Weights of a small mixture-of-experts language model, trained from scratch on English Wikipedia: 32 SwiGLU neurons an expert.
Below are experts of layer 6 (counted from 0) of a mixture-of-experts language model. Rows are named gate (a neuron's input weights, with its number), up (a neuron's input weights, with its number) and show model dimensions 0-127. Each number is 128 + 24 x the weight over its row's rms, rounded and kept within 0 to 255. Numbers have three digits each.
Before each expert's rows: a language model's description of what the expert responds to. This comes from a sample of Wikipedia text that the model never trained on.

# expert 0
What it handles: Table cells, temporal connectives. Pipe separators and line breaks in sports tables, plus prepositions and modals like during, until, would, could in prose.
gate0:155126145143138124201081127142092103114078108147147112097142128110137116132122158128099107110132135145112106112129131130092097067112093099135100151129114086094098148178134086101156165135161137130109128135131131098141133112125112133164101123138108144115101054090157169122138126115122104120129079144125137145129144101175159106129108151102133131154157132129136159137103125132151096111120
up0:088147119131115113159153085148130103162138123105094138152096120111158144140133168076099154100141131152117074138141140189141145121163128140143121112165136125115123120093125124107136140155147165119098172123143090110148112096132136120112125131158124134149130111165150100127101132122154160141163103122099134148091105133142115117132178115126095092079075124142106150075145170130133107103106

# expert 20
What it handles: Clause-linking conjunctions. Conjunctions, commas and clause-starting words in narrative biography and sports prose, such as and, but, who, when, while, finishing.
gate2:132124147118129121133126123122095090151110117110136126114152125147130127128134146122150115085159094134099150174152118116147132200121128147077072136112108174080133129157104145081116084094139127143141161151137147105151110144195129105120148139146131093142096144135109163128119118128062121114129141126116155113144112155124117121111154131127171164156137124107142143136123177148071136154120
up2:126137151132131108159171094093188131151131146089145066109108153158118105076128122111118121114124104137132095173129153133118139083149106084103143126107145130113113151083120099145085147137067136107153157110101138139156134128100143085156099130138131093153154148125176105148122117122128099141147115114126084126139164124127145099084145137150134135159139146113135114129154156156154109143147

# expert 16
What it handles: Numeric table fragments. Pieces of decimals, dashes and hyphens in stat tables, coordinates and model names, plus mid-word pieces of technical words, such as W–L, B-29, 2.143.
gate3:134127120150125080148152060165118127128169112128108144109154111106108078140125151127112108106169127124135126193079135104146128112085144115099078112081132121137124130133078148157131129134097115115073135152131186073125147129109125089107109084120147159109116145143116120116114127132128141118169114112143114106120136130123133129117132145103157111119142103143101125087129109121131105185147
up3:114115099126089163102102159120119116138111105111161131116109124134118136194154098143120176126101147085095137139138103142109164163092126141170160153145110146136110116143148185128145109132191184158185144150120124145106082129159134135169120075135082144162129140150112134166132127154114124121130110116138095122099136119116137157136143115126096126126095140136131143089151125143130125113129

# expert 25
What it handles: Word-ending suffixes. Final suffix pieces that complete a word before punctuation, such as diam-eter, wor-ld, Te-eth, -ations, -ity, -ture.
gate2:147134113138126138112144085129127164126108123149111130144177199160151125155112098131141109095137148151118155154152082124159105116091123132157107123091096141117151123086168134094093152103109123094132104159141113146126130137092086101170130121136155100131131108111130137148148130155139052160102106125139114125174104169115124119125147166096114106117120112138131119148123134121101079143160
up2:157145183144114118105130172165151098150132145117138158161121098126111128099117152144120168133087127141117149123114124166142124143129108119127140111139126142138089137152117148140187105147165165166166084125126112119138128100131130143116159135127151089110115083182165108123100103143109127115147141062135113121069134109108151148152129115139177126137160142128149153093137147166126159096109

# expert 34
What it handles: Punctuation between numbers. Hyphens, dashes, commas and slashes joining numbers, ISBNs, year ranges and table cells, such as 978-4-09, 2002–03, 3,610.
gate0:100132153112098120104148159150081134157114113129107094120105125090129130151162131145129128126143091188143149128123133143121137138157125167122163144138120162125127143132124151139139209144145136091092152129095119114120125174119133100106063145095115076091157108109145164130138115085127108130122101131103150140143087131183125128098165104133110126120134149117130110139155122127151138122186
up0:091105118080129111106166090127149106092072147137075125141134127115119161127126130153100124148117121127089136121101134125140103147138158165138149117155110148124106119161070082115147160129127142102105132147131163130119159114157118092109135120118109110133162115111155135099131129105180154122133162140115144101105096148122147096079188138107134111133161163098104162161160107092142121132135

# expert 11
What it handles: Name-final word pieces. Closing pieces of proper names and compound names before a parenthesis, pipe or next word, such as -ton, -ia, -ian, -bury, -ine.
gate0:156121132157118174144145126163105096121100139128123103139127117112170101147152137107095145121147135153159173103123100115126160114132128114139153125149148131116118098104167137121169115172120073124118138167155113134139106117148122104096157109102132155134129077102108148165151148159130171112131145105096096110157104152106128150106145173110131106137163128095196170107092138143126107166129
up0:161131122131142140090125151111080109162103130140087129130137112142096153114160102100136140127107148099199071143113119135111104132145123100147141100134111129173175122089113144097120110143096126094098152129138092136120181142103129065107138129109098107135141120120126107116142173145118109119147129094100133139111150140095101110156100093080111150123139097121140147154163116127175129115115

# expert 24
What it handles: List and table delimiters. Empty table cells, closing parentheses, slashes and dashes ending names in lists and tables, such as "Cardiff | |", "Essendon /", "(1994)".
gate2:147147154142154123087144124123137124149117108138129134091156115102157076143184128151161136114093126115114113163107103107099082090101140162114128109156132120158090096128165094124139122155129121125146156110145128129152114130165113121112116078108189144157121107132130176147110131129074152113137104101109155122108122165097152126101122141162146137154075126113109139129086101124158140091141
up2:124095121141179143132136113131167121124122128083164139138131127136079103150088145121143086115129120137091150119143101140136180152127139098118100116106121156106165149079128170142142158130109133130084132135120136109110110153083087137125144151164069084105117156108139082123129147093158147135127114081156096127157124107139124078114152109111131145141170130123128115132103149124096151158101

# expert 35
What it handles: Noun and adjective endings. Final pieces of content words within noun phrases, before of, and or in, such as -ation, -sion, time, team, new.
gate0:122181109106123155130105097164130122133128148141175152139120116129141091097128088145122113137145106156139163120131136140124137079106122117130126150132091163175119127159085147104110097130137091136123101156168141116156142138128131155076192138145119150150146093079132131153127123084133085128151082127147115118154185120145134110104114113133120133128136122108087132111090097086124095153157
up0:112142137140117122109130102109128105156116132118128098109130136147097130136100173165162123136151158160129116114132148128078110101128170114095186124121149098113123100133165098137128188106093146120116161177112099177140123131142096093147153122162131140147097103156102128115119116129191105118177119076109146131132132123116128080156093133161113120153128168135100153120160122144132101128130

# expert 12
What it handles: Digits and non-Latin script. Digit pieces inside years and scores, pipes in stat tables, and Greek, Cyrillic or other non-Latin characters, such as 201, 8, ι.
gate1:139127108116128157135106117094090125173117143145127151136150120155106100119123136114077120133117127106129169123121101089141141127143090170104144108084081137168152123138142136086110116130183144138145142146134149166142118173185139171170106145139144126110137129117096147140168106140104125144126128159107111099142145131086164144134087155122160163134157127111107130143176141161149100158161
up1:131140129148108137099117166129109156117158169121105116114152124052114145153160078144119143148126107133120079143116095127121138164125138134126154148153152148159083143162125144104144147117107096137152135180128115139125117117159123102078112075111163174138118123153122126127089106142142138114112145165120132094151110151103140121148165120126111138095091122171090151124129123108140136082176

# expert 6
What it handles: Mid-sentence content words. Word-final pieces and common words in the middle of prose sentences, often before of or to, such as hop-es of, "such", "used", "number".
gate0:105148166112109158103133125152126152105077106119118122155165172121139142113134131096141154133189124139150138134142148155131134159148110144121109127171136125153163175150100112122149114129116140130102141149123114145088148124148172114128103078153134120123131122137119155073114121161152106132107145155167154162096129122130114147119086080137131139135057125155147143117162128128109073080149
up0:156097110103141099145173166083156120135146139121109137103136089147122137107116122124104104125157108154133081139097165122138104157114137095070093173148137129136139091125143154144097152172144074132130108127096157102154139158144137132199099099152106119091121112131136094132114125124134141103151107116122137153114136129163134166132104161096186118128141133119116125121162144124101160114111

# expert 27
What it handles: Inner syllables of names. Middle consonant-vowel syllables of proper names and words, often after a capital, such as ent in Gent, ask in Saskatchewan, itch, ock.
gate0:106140099123160183114121131154126154139124082124145099124124169163135115118158142114108136128143100143116162142090115082093163163135159112116178131113164135139117094154127126103139120138146115096116102137152129162134136179116117102119110114123117161149135121162161158175160148128170113098134129059129089113160139096115087094114154101096100116096102132124126144153148118149136126146145
up0:084117131091125160127139118127164159135170111146147135115121138149128118076159148120105105089156118114143116151145149071129125119157149132104145123134152163161154129121150111096137140161116118118146152162128125170115109150084131138179125119093116086133142175171086117184161136165111164150149125118157081129143112128122139127133132165126096128107159139135128088128125113122131136184101

# expert 7
What it handles: Word starts after function words. First piece of a word split mid-word, usually after the, to or a, such as exp, cont, resid, necess, e(at), plus years and numbers.
gate3:129100140106076150101142101139153087136111095146151119094117113145114149159116141145105121135135118149120134145117141168119085166114125139120165139157128067133153181152139126124146128133143155143156103099162129119147096170150094159157107113169168178145090122087139136091144116166119114126177146102140146108130139161176099141120147133117093157131152138115141120149119102144172118131115
up3:152151125142134124140088108151095118109163100142161111088131114103117084141135139112145160119125147104151092113158115145102152151087128122120170105092126129132167141121090153131126104183138140145130126156148113065114154153113096155131095102121098120127149145130117089195117151100126156118100116166138154100167112105125133142100124103144106110097109138143129169109135142139134186127090

# expert 46
What it handles: Syllables after capitals. Syllable pieces right after a capital letter in names and some ordinary words, such as W-id-mark, M-ong-olia, T-il-ak, "ick", "atch".
gate0:111139142133144194141093101141112139128125125146145099148150137109148176155174107103155090137148139141092131141168150126114143127166109105183135154137132121093121117172081118108115156141156121121152123190111095146095085120124152112102148155141127104112159145140094099126167153130116113121136127131127140137117126112122132107127163076144144120155144131132118103144069110148181106135087
up0:120132103089172092149096161116118135105098104128141119122151139136103152145121108142117171134150154128132141144170197117173134112159149127166112169149066101108096121105149140147109121180153102139089157104120146146118166138141100148120127108135103097139105081113122118147139144162125139081137152102109126141123140167124116152096116132124135148104169139140126091129103135120151085117164

# expert 21
What it handles: Headings and common nouns. Title-closing equals signs, words opening a line after a heading, and common nouns like team, school, government, Location.
gate3:170125138143143158133133149144142121110156134095129123162135104127114164106175130120115142134136106091117117136150123116173120114134160100129122115124119136144166103137144118161134171139144089114139149120120153150131111200170155118123101099109135131117108131139109147086120151106149134199104181175098144149157154104121123127136105088111095136120120132163129146167104138141132089200148
up3:118167177137102138105126115157141140086106109099146094151146116111145149083184110140107120192129116110155128111119080153137148127127138138139126136128110099119123159123143137129089128166122145138130152074129135153131170092120135153118163094100122152152102149082167148116111148140130115152132131165102114194145164162074137103137080121163117130122126113149110131132114151118135108138122

# expert 39
What it handles: Foreign-name letter pieces. Single letters and consonant clusters inside foreign or unusual names and words, such as k, z, zh, ff, ć, bul.
gate3:159125135107103117120100138165127138154081121105131089156128123123109129149126138091136156116162132129186151118146147107097117148136143130134091104082173134114099159177125164163132132099113114117163142131151157168154128138187114117133083117124141125126130154059121117057131131131102128116115128135163112133112176155146103117143156135128133103138092126146109115123103175105151118141121
up3:136127141133132162125084100145104066081116162160126125147087142075090130150145135091180155143139094126132132146113138168108145154142154140111126112138083110104113126123116109118125135109098112107143114125150145138146150156101159115156094074137116115121111144158131091109121107078115105130149157138126141132089147128155135162180091128097160090118150092113120147112090140130148103142137